From a checkpoint of a small mixture-of-experts model trained on Wikipedia.
Size: 14 layers, width 320, vocabulary 16384, 42.8M parameters.
Experts: 64 experts in each of 7 layers, a softmax router, a shared expert of 128 neurons.
Training: a variant of Muon for the experts, 273M tokens, 4588 steps.
Below are experts of layer 9 (counted from 0) of a mixture-of-experts language model. Rows are named router (the router's row for the expert), gate (a neuron's input weights, with its number), up (a neuron's input weights, with its number), down (a neuron's output weights, with its number) and show model dimensions 160-319. Each number is 128 + 32 x the weight over its row's rms, rounded and kept within 0 to 255. Numbers have three digits each.
Before each expert's rows: a language model's description of what the expert responds to; "gets" lists some tokens that make up at least twice as much of what it gets as of all text. This comes from a sample of Wikipedia text that the model never trained on. Tokens count by the router's weight.

# expert 20
Commas and colons inside numbers and times, table divider rows, and mid-word syllables of Japanese and other foreign personal names.
gets: ",", ":", ".", "200", "–", "$"
router:152133083053079101117138121093090144077147185142105095108145155140092107100106136093162160152170111139185109088173172158124189181074086150150112136087067099101129151197136095118170145178087174141175192086127112147105105149102142103119163084151111127094173064130083182101144122110148130121116135080146158141065147146097172135134098145163136133106119117112167085145092119137185171091112079133129099090176109108178193114123143081114126161113149145175124114103168166143120110162186167
gate0:108128136145140127106169203128098106166079187117111079175129086093133132122171159132152174161073160143143148125143141144086143175134107146127215156091096130136138177084095158132165052095088163142137184144079100137177159123115124204097180101120102180135111143109133150161129085162150154148124142110105184134122184135132138142138118187124124130115141106159070173160153198142124186124083134171120154134171146117092103150160084115145166131147089151089149132089143113158151080177153080
up0:109134142158090151111145100143109081156164154132125120095118149153147100168212126139143156121121149162146121141098153105042087097108111111041158109134081114142161113124065119138100048099088117143124090084108092131126115127090136146153146140083114132109078106117137165105146098067164086098118221113143172139123180141078138154139135104113091120110190100193111085112102140110154157108144142148156174144135124102159204092121113144140105091160126137121148063125195096153166137183147132
down0:074099178130159135146166138131148135168096095093143148129147183139119123104123117128137137100127105134120182155158200091162158139156083127155138090087141151149123143093105187173168115141132133148110136141135112113129090069185078138118114120131131163150101068119228082132164135138189097134094129156157084151183135098138173120123133154101131085118192146090089131131118113184127075097170068092143159123168092155153128147101104105157113159121168146175122076113124045112150152156107145

# expert 35
Line-start dashes, table pipes and heading signs in infobox-style lists like Rank: or Running time:, plus proper-name words such as Kingdom, Army.
gets: "- ", "| ", ": ", "\n\n", ")", "."
router:121116091186080118104122125159111084140067097086169127172178087168105190096148148116105167077090166139118133082119084117127127116152152085096079125120106141144093090152173192138108115132086114094078109107088131074150100088148148083162185116170109155097148152080126204052111103163112046096149149117083120167129106113151163202158102114131137151084133191173163117101168122101096137127134129144107111084172166112106156139145167151087116147074122116118169129170117167124122163116164101
gate0:139052014070115143120124117125163179136163091147102115153117062151153135125166129107158126057138136151150182070098137129099165101145139116145134127091128127065110141170148166097146162153133156208110146105121104122062150168152137072135149120116215126095091076139128059102144131098143135132152093121151128165149106171073103139091160121087142178156133146104126142159165128107080115123154103150087085121096123140147087186163190139044134083138147154122146100117134178147183155160123116
up0:163150172121147127165122128146101047134097186103156196079120113135076133151131147134103110113128094166103097147161095177103087158081126151099133134149176131191132088095119148161095093098123108097188092127149130144127097149121142130164121155142059131163150183138110205162065147171097101082157152150101160091134152144136143171140095139125160119113104103106161135067125109155211100105132107146098120130139113115134187048104087122112169165107154084091121141163105113132124076140160148
down0:108114073088170137060171107052131135101105124111149090120158128102126101127122107205076138158075110137086165099124076157140147109137183163166111118096197135124092120113131103117114167196139055143183134123132084132130161096137118098165098125111062067132172133128211113094131179154145158182117139098147142122143146084139170168113179174128108160141075108124133117088175092150084143147135068122186092112165072134146121058069132134152154159154095130136122128133131159086118132091084137

# expert 31
Words opening a noun phrase, mostly the, his, their, its, plus adjectives like first, new, National, Second.
gets: "the ", "s ", "his ", "The ", "-", "their "
router:086127151124184108105108138172120118122130166119121169075085109210135195151134120128149126146139140109139159163170099131125081158113145168161186060139138065181138107090080118070163090103063070138127112156116083170150085137135138135107110100151110143077101114056110118092134150145108095081150192120152169153137121109153161169154144124082149132127133061192130090144189088143162126124118143188111190117098150124117161096098157150141105125222111111106102125127106143105156115121169106
gate0:098129147187155185147131138102151147139120143145132121127127122076136140126180060175130206111068080136170122108118121084143145132136101116152171152065172101061159056134136090083151120121157166129092124175159156194155092133065141079127152109122160092162104148124135105139213074078092141210089107098149121050170127091121163135112181090168126156102128128167165141120071128176154157122103141107106151138133162193125127126161065186154126077148090163174088104053078102118177076162153153
up0:161155101103102077123136168154098146158125104102128155076100172171141093154070117089109074170151167079149062119152136135173089111117116094104086116208117125183119146117167101155165130155132062105164149070130127139123176144167123192134181150117088117097105107136116120087135111087129116094172112197084122129133088112166107158145107093121099104135178150120159146125100100110089147103175112096125139154158119092134117111139182100114109165074131099102145092161145153115108097157155113
down0:176092128134144158075140094149125104140158163145100133125167153090172068101142155206222181125102145134120166181101169162051186108133089119118053110081065130111168161080148211164146128168134094150080165111120162089143147170119116163119137095084106151157111132108134156114133160186130162131168088090125116096161151152095098126112203128119105108165069101119136175154168114103123127183154119142080168143119160099081119092123162136097081166173169117131099081168120124178115139118165141

# expert 49
Table-cell pipes between numbers in election and sports result tables, plus syllable pieces ending in i, such as vi, mi, li.
gets: "| ", "; ", "- ", "– ", "vi", "li"
router:174130156164173127200143098142140135138122140157098083090125108113196112112079123103136140153171099125136103106159161132152178163144135145121174100114134113130112091105147145134142147115131100160136130072138109137132112103145109169101081112129124137150144153152086130088052111163099132129112087166131134159084092087122160146075196139152088196134118144157191117177105159136087137129105142075149091201113101164131158092140181088110081119170163118067147156120086122124122117134063142
gate1:135157164099114118151116155127124127158171162160122134077117150134128070133112162050157154201118145120153093133130144127079143126102147121159145100117099137153180104159199158117187092177135119127165052174070070143083206105100135132067132059100106126180121090101163088105177176162075168147152151154159121138125088110165157199137147128121129125136131152103148185127086134141155163143128097129111163052158107130109120071156078136075170113161133140161085119097158142136083100153174128
up1:160113142100108143143152162121114129119143109208118190158107095109141100116091141103153095178117109161191097176061181188122153142112167128131158071159096151185141136151136104124209145122161205156135140151162149110081193162093207031107173084110098163136139088144089144148151186083101121118163108132150147139172120154124143125115149129153147162127110139118155152091119126106113127176157144108175129094139123133037077089120130160088152107135166194151138044115149118094091081119189119
down1:103140117148167207109121204123058163125109092114143150132093151172129146116073179129202135173165152176125148147091110155141069071092059086139136119169118121144193121147105114157089099192106131133143139123168119117142088116114144158146075183169148084144047145158105168126129084191112180115123194133129140110096108119119139168141137138107172119187104133130173150196121157086162117123110158138105179128138143124079150102111113159116088150091163104126173163120090163095145119064107119

# expert 26
Prepositions opening time or place phrases, mostly in, during, after, on, until, often in sports season narratives.
gets: "in ", "In ", "on ", "after ", "to ", "during "
router:150167132129125132146136133111078137119131149110095172112112088107204184081103090143140144195120130116115154109124167112132118083119152091101061138186129099153116182120130134161137081166120094135130132091127119076089098066123078128112194082115102149094140133119119156179118150133145160133176125115149144144136114151117088118095116149110155099136169120149091148123162176119111115096125118124134111069162105154114093090104195086176106185095091198118143094155097139119037061097129110
gate1:088116127139158119143178064150093065152092105135105107098155156105079125119133156109166141040115083162136094118109154145146121128132062103107115145085193133146151129108139119118159143080129109118091133176122134125149140191155100108114124106084155122095132167194145161105082087073081119129117135137104121126158175103161098157184131151088137107150101097197120096105126108125174118114089124109115082153132108150104155060142152148118134121138040151152131121192122124159103160130096148
up1:035145118159112158109184034120103093143070102113119063100143121146106148145124138110165085096150065202133161151141150107080097100159074088113138117131171132133114143143152109145116134091133140133052142188156138123138108167148142144087123090094161166057118154171167166129087125113080109169133132124119164069128164116133098113169125129110174123114095079162082126142149127129174122130100115186154144188109156164156159109117091118098108190146124141125102110171101151131115123105045129
down1:073121180160128123138129119127163188210132098145105045113103108138134121089172159129130088134217169122160109168197144165135154120109167127087156134134158088139148105106129125095129094172168170082152137144112091139153138089135100188140108077101072128144144159159124139130072139071068150119106090086124086153196118078158133105155119130116062123171105105063178152180102160169157091131143121136144086123102159155117110143151146154115060085122121099098132107029138146121126114214138122

# expert 15
Letter fragments inside foreign names and words, especially j, k, Y, Ch, Sh, e.g. Hyefjorden, Hjelmberg, Merkel, alkali.
gets: "j", "k", "-", "J", "K", "Y"
router:081183116133127088110072085142074103175117136161132077157129105075142113096137152123162166127109183135180089093183070075154108133122113128091131162153135085164104103135093080123171136101066122149143097181194181122116177149097169151154131161128150141119177162085112142113126131128112155150128141088069134132111159045116092154119155160140084129079171157153131105109045097139151152130135117144143104122197129122114084087116150104078103186117090138164160121148120128132166151140109124
gate0:056148076095080103137142176154088149131133135137148132118127167167122127133159125159146163094151094083152109107084153154050130070097123115146196147084101135115123190089173068182155091128097100157104101161131091131117102093115114156085149147105128123128120176092071115135138123131076142151075151075134150123106162107158137132144162125102073119169156149163131133139190121133159157119228129125122070084096127171174168120125141110167136081152101131121100092105156108114129099135117173
up0:035130109108061091166157151167113164130169142123066128143082125163104105138129134150173174089121132077173144075110119166134069117096120101157183129143112129112127192125199100206119094103087114146128152140096119106064130093126073166104157161082180143113121182065070141138182124102076113147100141059110161142093177112135115138149161145121068118142166144143104132148194159101160141119157156075113083097106122186179126114112142127160143083144091151149095093122100142156097101106101166
down0:123117151115094127176206117114141114147159100142158173172151162118117165096106157137118134114139097090116141164058133152103164177087097106102187131116164143105051121116122095118166119085210128073149151111143094104130111150156160100132150138155091115130116178171158144167140102155121123113051131137085122181166141145149143148160159193099075110139121130225153170091174138106147103156165154137122174100154166082116146125123112098150131176169089108134137096151109091110174170129151148

# expert 58
First three digits of years like 182 in 1824, born, and pipe separators after goal difference or points in standings tables.
gets: "| ", "–", "born ", ",", "202", "192"
router:110098080127191150147151068111156124122153072139109108165164133143126155191186185174092132114172194106181121120172078133147133172087101162146172166054133111104101126146165107120112168082095108108194184089073115083059127169170137134147118090100102138155193095130116161116100153154124175091163148108169126161141153076114104152154134082132101108177150176131114134109124187096080186102127116153160174090138107109099121146157151134134152162134112074126111138117115139115065153164163143
gate1:098117148094082125109139131071112068120155193089085093134115152144098093138140130075175163175107183101131134121141164135132096183063129133131085150163048170121093110141142180155114195130113165135128092145100150107091173146134141182166135174112113100165051132169134059135133134146000121137118145148153111145060169139139058088157151130155118135157168075135064123106095170202100111138156124139153131175063173113061094137157096169152084155084146084140069129155165143150159139163148167
up1:167130174168167174128050114069155145163094050113143109133102114120136061142185116152172133090140089157061118157208162164166151149093117146139124178123163104104081174138098171120171112115155124125124090088176169158183185143114133128146121129140187126099156146136115145151132155092120168137151106094146173140084122127087132123167154146171123158171143095156104143168134111157075121134063116160080133132183110167162126127143077155131082124105073097153087148177092136150120084146123127
down1:105171145155060136131116093170090117092159086161157185121084157132105159199170114130109129170203124177143142145131097189146140107158172087120104114081152146090125162134188111078183084176151058129131121142153138170115169073120095181093127067099100148064131118161096161180120111119124175096117145166071029074123102130121093100125119133118108108047125112126092159100094091126130138055135099151109128141080090069116133172172149156171143139072114163158116088177114107130107084141100107

# expert 13
Table pipes ending a row, heading equals signs, and infobox or taxobox field labels such as Running time, Scientific classification.
gets: "|", "==", ")", "- ", ".", "="
router:161100133135069142141133103134112142131145085134135192191153098165170131178071138131133171179143109130115118119143173107110137138066150128125128137145054105077088150136158115136089119097137173098156098084074090108086114116129099090086160086135183135099093147204094119114112146136074089160111141131083133151083048146090141093173118134143159157117138162120142142137092107151134097142120223152072105125142110180109114168112160128134102165120163128161117078122123147186112108110144133
gate0:145109102130081103198162131063156056104142144074111085126154154094146138110101122158110093152135133117138133109108108138122128029121131128090147120128134127177167084129181138142134175133164087169081085143082065169160136133112052134149101153126104171154169135172080113132115118111180174086141093161091125185178116133128174135185119057116120103069114063120116187105178096128082085110121137122122158055144118138109129124102140146199135187147123166126157094082159106103086081113130114
up0:120136075125151140121106098118189107093195158064137015070116147112098092174125175103142137108111107141166096089121110144093076079165144103127096107155159134196131111199113128161108150116155170108085113118122067137141117197139106177136096129059146140134168124140072114071108135129152136127094098153101149143097163148138125138124133137160144157139148146152121112099131129161144103141164134093096172140125099169062173066105137130117079162132096120147195131082117106178091189107142110
down0:107143167078142132108120167144132127099096141148132142161142076158115184151109097163106140120106159174135135148139158133166101106152149136076155167077126145103173097128211069121089126113094152153141072078120209121176144101108094139106152111149140089123119136113095120117093149121114084143131200091132170154102112122177125160126089139134110105111130117165155120066075128090071114125128170107175153110101159111169146118128140152170106073091135107159125138154161173133061205130121141

# expert 29
Articles and possessive determiners opening noun phrases, such as the, a, The, his, their, this, often after prepositions.
gets: "the ", "a ", "The ", "an ", "s ", "this "
router:095186136141202055111113140159128139139126153119126148147068114144102101107197103145114097175121133097140110154147139143095095125132178161114183130149123033136155137097117104095127146162110067090169149130103134168147136147121122140093105114135106058172078161071069069074184106115151187088150095125130135130100123179143150133153154115109172133118139034081151137111152092126147109095093109120142170116093145173131076168105125142127148098151059126143113103129129181131170080121129087
gate0:166108101153103151110110148097147134049116100110104096132200118151139147129135144201107111135111135156156108132131128153112143078178085154156063122125122154124063055134122131148124126040154122159126140129104116116121114110115091091150115132107112136117161144132159178110097104149096160152155110114076062093083153121105085186113089141090155138141114200189156130125129146173175109169119152125103094130146120160142138099135128151118141155085172191101109095199129093160112140166112146
up0:169115151109171098166143193121087142128108127111089151129123139118113131181160168164132079144148085144157164116153137113126175094131106157129122119130071023167157120120126123178112140088113138106127180158161156155113154162138106062173157120098119150160130192117137129101151165120151215104147148136109133132156098129109121137132109093118148190120112103127150115139127097188127159159121105142121151128150130159134176163111141123107146123106111180130144122203130110082139096119054107
down0:116107161062098105123117119102151124120119152105102102135127078104205174166103107141122151120173115136090184114129129158174155096145139120126102126152090182101098061150120106151106100120149151140146123087157170071099138143152075152149140114090121131108155103158185141109097220139180140170111123097079121073068133138129140161165132140140099159104106173095091128126119146128156149139190085125112102194153101166085173147077113094126143143119204149101107141144072098143097091124121116

# expert 14
Opening parentheses before dates, places or taxonomic authorities, plus brackets, ^{ and _{ in math, and closing quotes.
gets: "(", "\" ", "\"", ": ", "; ", "["
router:135169112150162170129155116137172104123095083089132181130156122141133107123121137156119138145147149102119095112101101072148102145135119184103093129172108089144109064115115160093128137145121165106137122084090078133177082107133110159196090133126120149167131172168151150158148161112112164169132115123236124146148108148072178158162123151070097190129165135168076180170093133080113130128135087103150103092047134080199164177121092068090129154169103133122155139074143092163138114148073151
gate1:172122108072139184094121102104091096091151127157143098090084212111070121133093086144120159161073150193139144106101159158149117157164112127110163081080093135105089141129117133142105140144108128111126191101205163103103115140167112139141127127149094122151162094146147118135082104146169093068125093175196161137133144106166152151107125110156092128132120107155122064106098096092187195079161139129124119168104130135131062147112182117118160118146162139103148136093188119191105100168127162
up1:157103129129053156107195109102094154137156158130134088170102122213145142118087123105095125128132165183143126107141165094046131065189079120172068181123172118112156106114104129135134138102064100059080108122061085125159119129092074158125148196128091090177101161065123104170150187135088183168115118154153153088131144112142130146161144118090167126118165147128105158078168106117102156137149146123147157091092119155104054113163073161117095104181114150042152144136138071100093154109078070
down1:130116119155109100199135136134120167130146095122100095167058130123136136152132123144144143089147103122153188112128128109169127138130124218080151136131202149094126149111129065100096116119173087112139147104135104112138102137105060144115169162119120156134113106088154134116058090147112128149074164094089162155105129087152081161141166133076128087133105137146134134124113192110100123128124106124127137121139182154164102094077098144147175119104082109135144169091167165088126133167076133

# expert 60
Line breaks ending markdown table rows before |---|, plus word-initial prefixes like pro, Ap, Cal, Al, Pre.
gets: "\n", "Al", "ap", "Pro", "pro", "com"
router:109114100163108087151140113098164156117159077135105080075143116172118185125076160109126143086134097103185153099102134103167091152175081158142075098154092149144115114125121103178084163199114164111050102088121145077142120113121126137128163141096150134127073148133155171123119113093137083112112170162133142150109121122115137068109105153167153058119098166097125085144164115165150146139124134138086161142165146150111148147090139195122117138122121108129145176088118117190074130139137151
gate0:118118075071063165132127124147188112092091109154147182141103141095146108130125143090130199187095057094069140152115158195132137157120053142162083102116119117167132092151079052151105155112120090136143138029093131133112129140129054097126169151084115097164173149148083081129176108097153171120112037149168181071102085101110136117166105128136125127180120129121107197153136103176134125118135138122168089121124138116112114166130159134184161106141145064080108119106115119134161085169105150
up0:118083130056103069149128075089151142108094134137113176162145153137135152171111149061137141140146134115168105143111160200076081113103119116178121140154127127170158091063070122080123140089122129132092158065115111135149108181116093168115127147151150126119149176164117070123174154109085139132102076183145211076125141153142094085174090114102118114098110133088145160181092114141121097105153105138128165035085167111120104164145101140147189142129165116088106104191115156165159089086068159
down0:125095110125160073115127085147059147045142077208131133111128152142132130208133142123144154094166136075091133101132093169090182143166151136130129084158145137140076138127120104118104123111170157146160058073175098142093101108122118132117130100071127103123126135109146143111124141184161088116135090153134152098137134061071115133098142124117109188114176086128121072096097141118098111089151091095160135122166158132146216113123151113146134129124155087135125123142163193124177112140089134

# expert 12
Blank-line breaks after titles and sentences, periods before a new sentence, and heading or infobox words like See also, History, Born.
gets: "\n\n", ". ", "\n", "- ", "==", "The "
router:120178132131108093104138179176149191146109137121203167125111151135077065128144168154145106069148117105155105138122116101155053155150081136155096113188138149127088082114136110137080150098111182137106128119081180133122120122117164097104149119102178117131090145134136073149077132102164204175164180052106163135135156083138106073149169094121142099148119089091124096111087088209084139104149098138076064076136159178135137141125106112188141109171115143108093088117160119121170193124135124
gate0:084093152100096127143105127123095115157131105104130141078148187127154118141077175097154101126112117132144111113162092123130094077150111125134134108154169131121155109094087097154136137185107131137125061072206170138103097084087088182121174169106065120110134139215133126187156057115111132119159143168139149128099162146130128123121131162098112127103198116152094104076198147171145090130137112178121093143140164137127135103120130112204137141185170123103089102127135092180099102199156093
up0:106083102098030103142145139170061158113141131120097135082180193154126145118154102082126126148127113114190169126124090083139171100094099143137167121109136143115096110141090149168100102073137175185116107114125173144167128150125157089093169125109148109093126130174138160184080099122089090134110145176154147165092145146111112150162104106170135127117188179151107138123129142110152137133151130146159110255150129114129137173115180120172143127123112172126102217117074057219122121100166109
down0:066119078142121132044159140107109075141165212112096154190112146134161114118132163154113121070137125119085152124157127132161151154133124119149150176144107085128139157141106130127096155091155097112169140087129145118105177142196091063135110063173178098104108138126118140161112134122105095096081135165073135122143177132183204106121183166049180146187190098183084162158085133154167144147134174139106155156071141171168144136103115102137102094131107156116132094140071173094125109100097155

# expert 45
Inner word syllables like ti, iti, ou, dis, for in prose, e.g. antisemitism, expertise, oust, plus sentence-final periods and "U.S.".
gets: ".", "un", "ti", "dis", "ou", "ir"
router:113083128069105121130096071176108104133148120127181095091131063090142108124138138089130084142110122153196126077109121170135103146155125162150093148105091162176123160073147126143146125162094112161166136156080161096198095095069210136169186107178105135175173131105101194130166078166126146174082171178151127152088142119118167149111106091147146128182109106137135133143136169141155115178091078148175185121171156067105163188160100160109129148135053192128139146113184190139145109158124122
gate1:187088104113118158165099135077153134131097092189121145123171150059108119159113167136160147197106174122153134131105224120128128091188113123095100161063067144146081125123138113161104135113094122138118062119137222149091158143118132140110147130156113107108158166161080158205073084171087145104133155124178080108143204071015129084161132138136070132097145122123088133113134111098135109177105173171125118145114108171124168130105133133119087139108115146077118126074116137077147159064120049
up1:141130097053131153191110122128166121063136093109135124137151176079151138076179099150157185156111120127139132070121160110123092094116156144121141121089147132147133149135097079170154120102134115185057115138116138176117115178099123089176095115142118119118192180097087149171086110149137149076195111083120082150119194085063129124136140102142153105171109139140128078058208099147159089163137158180155087137186154128149166143115140124139145119122105151104170098066144138135145075106147171
down1:146105092140145065122162130104099137124097127168126089135113101112188171111153117185146100154097135132135099166151066097112101103106106164167165164177096114099120081130131176170159128169105126130167123141118124119090123083134142131186148149098104172151177187127180118150120121104125156066151166050165078101180156190154118078131099120147107155090119138057167124064149061099133069112128089116080147111105144140076154137119090146072170134119089072139104089134145130156111105132157192

# expert 34
Prepositions, modals and linking words in running prose, such as to, of, would, under, plus titles like President and Succeeded.
gets: "to ", "and ", "- ", "of ", "by ", "would "
router:133149169101116141157154180105107147168138136151121142133090110092141113095167128061150148186180158084159088121119118151130151128175085141085098094095116139173096093177083104112089109151094118164167101085141099175176074125156097132114101120184100159181069168098096103173127119079174152142140119127136094153141098139174167101088122116130115102109142071125072129110132103102097121169114114161163078182158149086147078164118101074137151110130184095099119073179095107134104094118114113
gate2:118119171174122097081140119077158096147117129157120074103168126097155127100149157086098085102170160061138110118099098133091172142132161141100099043112174146109147152101127186121145143074072093108142082160170125120173088118085159182134141155164097099113171148148141137144148145132139161116091102120123145111189078076121140091166120174133143124088144113141144172129117126091159170146145118106155114129170078155099151057138170081157105152125155083153115160093188117144107103149091203
up2:160152116115190167192092122145150133093146099123161206124102112161130091175135118173134157166085100186080147094138125116163133170145110088141182154103102137097100078188152086096162161157143188151142150094116132124062115132166074102075112147126175147172117089120123146091095101158190124163127134144129135134111157181095111159102150113103070113161104156082127148119044120121070108122123132161111147147088172087160092219199098138085121075140093162155106126144094134095139184151164094
down2:134114126043103134148150120075112092101139157131125125157132163106133106122092106196077108109102153169118182137132183089153140104048137183153155174138148147095083145129109079111105098173134175140104102134093140104107116131168142150146115164127122155108051087163157139154184184163142137139148152144166143083102150159191089045173120142101152197111129130096106099187085142171125135147148079143059158103101176180127173132138136136159139131179122149162121159152074108162152155100146148

# expert 10
Word-initial capital or short fragments inside proper names and rare words, such as Sh in Shivam, N in Nutcracker, it in Melitene.
gets: "S", "N", "is", "W", "G", "Sh"
router:135134155101145125164138134121130167114161074129172147163128170110127137131139173153068154147068066096112198130114084098101109123190177157110138167127124101142198146116181162138158143148131181098142078117117092061123140125087106112123141111130167093152105126103129119057131158155145162138172135093082079054096151132092114179079141139145099160161168126154108163143120055105149145102125076090130109166180117117193115113101148086132120114126118137108122116146076119166140097066100105
gate2:099115161116117145134091131148116124090125118072113181143146135127043169109108127099093233138166113120087103105142077047122133135080142104094101134127101151155174124152119128119171139143159137115190094193159146138084168131141125187114154132153159084088178136184153132165098154080183157133109110051107093149130131131103160138134135154154111125147094098114164091131130138160210148145143146074179131112159084117075114139149147083186092090178071192188143095161121147113122117148112143
up2:117136143150130118156136118166102141083150105089190166160096128118097150115141075097134149118111187207175103172135061065081141181146154098127127079145122135153185092131123095137156184138168122177212095186188200115052171052095162158126147165122147158111170143090183134164156111120140137176143158096132063133142204176135158102095128116174095110156155126143173118179087205147180101146122098088138197138149119091096201097154110127150110085127106161171174104108145109140115126119109176
down2:119083166062121092144109142135121128170094116135060147166070196091140101075149135143134138103079149086106109159120090131108142140139110081094086131137138128144128123126180142115074163116098118187159142098125190142075145091119137154149149139123108072143166132118088193110128136117096095130108156163113134147161156099121100093173137118115137135128100088192061116117137134208165157133113122136139124148136182148138071182149151155132205160087128087099147128095101095161071109115130154

# expert 48
First capital letter or accented-character byte starting a foreign name in tables or lists, such as Ş in Ştefan, K, D, La.
gets: "L", "D", "C", "P", "M", "K"
router:121142140176148118175141067112097091069113119145146131098152100155148114106144123128120116135153134056121106165086180185172198158121178153192162193177117138165094107103163182124069071144162120138132185125137128047171168167082111111122134136176132101149150140135126159095103110126191186094099141152140152096120091122122072116102086180131078158102157152132095157127091166128100138103203144160144125096137176105189155138102115090198103109155155109108139080126116095155103082088121138
gate2:116181110090091103144139141166144065099183144168095140070108125078119088106092128127072186148129103127133096141134139155115155115106172106174162081153119149145189162126107114094117209141085137147165146103164117118141115195103105126134155117145105098120192072157115114148183127197081119180187143116150142120159122122148093141115126132090132117176178061153125127067123176117125166149149143166171172130082121152146184120148107139177147107130189168154188092194164136054162164140138106
up2:099081145196169126112127117114146188140101077097145151140126098157104122104156136154182117150083180126123168080144136104136129201166112142131106144097134108050071116118118109131139101159143169113135107138122111129129087057181144174099147146109122135127059197113105125123080124072153181075127081092107097129142198159151162142129141123207112153111108166099118137153123075190179118119104111092123108108202106114168108094092158124109093128136070047112112167100114124198061119135106163
down2:151123100116128110134122200129154114166111085068132201141099134171127114166109160119128121118124157128129062159117086162124119104093105132072126107109066119166167116112138122075106104112133197101160112095106162131117119110151144157149118119176122121186087121071180119125142105167118150121173125130168143165159154143155189145083092128125133115093126082093128146125176152133113163080107119144143103105142053121075149138118163139126100115150180168198163106141140180178098088170124172

# expert 3
Numbers, dashes and ordinal endings in scores, ranges and measures, plus quantity words, e.g. 6–3, 2-0, 3rd, five, tons, much.
gets: "–", "th ", "0 ", "1 ", "-", "2 "
router:136145129110142124144060147164092153113137106113095148115079074123113130116131119145166082132133150117076165049119140158092165179112128110164111133097152090124069159117110133155096150200095104210145152070101134186153120084107122144111153118121091133100106112160156150142120179104078086100198116142117123132171132153138130162160113195119117054164132137084160148139159150089170143111125112132086128141161153120110100105142122115175166085126167160151181166170110162158147128139082112
gate1:112089075124117104143105111160128145153145133155092098102169189126101102130101151099112167211120171156154096109082077169159124110090148135148091102117101141077181096103098112097154093169143150070104137136059118131057062079131105091044135169117155101085130132113120150096112129073111110102102136164108137133150098091121145111134137098171091114113124055178119131127118114090148054163121202130131091090134115148149075131110088132165107104154142164125140123134142120162177101162136093
up1:097084091100145147180104139145124151183109133146069127144159116113119126117111190125144109140161120208171088093065086154135171106084128150188073107101121135116156115118140135077134136166140137118081117163076128134075119095136155168018149145098170086133138130112114177122124104073142085093134120183119132186127131079098157137143156079162118121112100062162095118083109076121202077176131127143153119117141119130101090161128053112163063080146130168163166124134130130134164091140133129
down1:129089084095122105115244158102190095082104173126108188140144106128147113099145132136127149094131114111110133102098127114142119063028111132087051127165125133069160135145176127105160098148182140139117122112118124165085119090150181093164144093084147179149195148121133115138153147112137150096139101143147117146060154089093111116085170148078107121100099137166114123153114125172131158166113130098063152089129157117173146107137136136109118127151163099157107100162139141091100165145102134

# expert 55
Pipes and numbers in football and hockey career stats tables, coordinate separators, and name starts like Ar, Le, Lu in Spanish contexts.
gets: ")", "Ar", "ar", "o", ": ", "Le"
router:154104127112091092154132158108126119117168185141132101166115141165145161131119138140074176106107147096147107118089156157158110107096134074166140180130111114089101158119184148129118060165115089087106103072061115059100107118087174110096138114172167138103138143126079159198110096140146126164143132187128191120122087158127087109079072129078145099131118168154099104114128146150121089158174093088135141148127149102154106140117117087114125094081090084084130121115117126119145132136096214
gate1:126117131054085105196134115127135059143105134141144171166116136127120125146138132132157131127114181180134123091135176096172177150119143127222150097175181136099148138107128109167147118130141130146160135118100114150142098132116118141113152122129110142075121073101126148155178057153099140134041165151144149168143141149172157164117126117161146122055139138133138144106131100138103149067140107153109154151146079131103170140145115125156093090083096176121151099154147095198119186086145178
up1:056128153089106088171106135184115084144142118094114153158118119150106085152153163145182126167120144194155065037144142120188205152118122106181192159133169110114093090133143120122136136117100088183147141101125098137160090140126124202157132121113135088093160109128129179144124132178094125111086088166113144149124172118180166163125108142159137116082137146176094207137123073139098160123104121174126126124162105161095137096129200119184115111129181041148145194096125116159119198126122131
down1:187142118181109115121099177185058109111144137186134056166125094134161098132087150126120077110106119104112116092134134119123131118172081155084142188142134104081131177166115181190100128100130123126121126112136154092128124093156153165151126135109094117133157128097121096139124133142169150128159096073092106065095058141116114169058114166118203140169192156130096084133117153171170152122113141159117128118133089138077090127105131123120147182144117161127102151180157100123117102105160138

# expert 51
Final pieces of words and nouns closing a phrase before punctuation, e.g. world's, University, States, year digits in 2014, artifacts.
gets: "'", ".", "0", "ing", "ed", "7"
router:151095082152129222088168097137143131149150135144163140137144109094135181113173097121136144119112041115093192163137129129024110146091096154085186089079121220102170149130126111095119147126168084141093116109139153088124129134155141097133186155138164099130122078060153139059197156143136117171159149136160145102090133136100119179140131148141168113128126120169144081143105114144160132137104159145167156165166155161140224127128146115173117168124051097086115108174083155129129123186113111
gate1:196098122115099090102187076168093082110114068159180070174090170077195124125132152119120078124132115114114112134149129175149140097105169121129132118145140129227165137129157127115166136129154078085090141101099110092104102160148067092099091101184059100065131073103132133127148156101132102131109064107145137129142146123175171117082151099146136133135112149147117109151143103108163138150132127137023142141109129114067175133072080146079148110124167130144106151146140165077167113082203125
up1:134164092162125174152073166117123071129151138143149072116117118126096191110151130127123169136078090129136113129123132133096112133155074136189085121106094124138144084143090076143087145142089167162137084166139142133156228090053114205088127119099189118127149139105125158108107125094163188125172171140123116099180047125146094154178155154088135083120156105146168078162110131105128126000096116073192095143088112101211138147121125109181129087129107137135148135175100095103082168101129136
down1:141184121195179143102116157154138109182110180072085178142108124113121114141150134066128150144106089104098080140124125138143118140081140190075131176110079108127132108116145101137116129127142065109138149089157186130115120094166147054175114180153146098097130111151116123141132171092179132138135133154144100166108159113124110143090097130153123148119124107097128217088063119075145116088144106125149181184149076130093129138126152122174125088169194110090147146115133188176107084136107183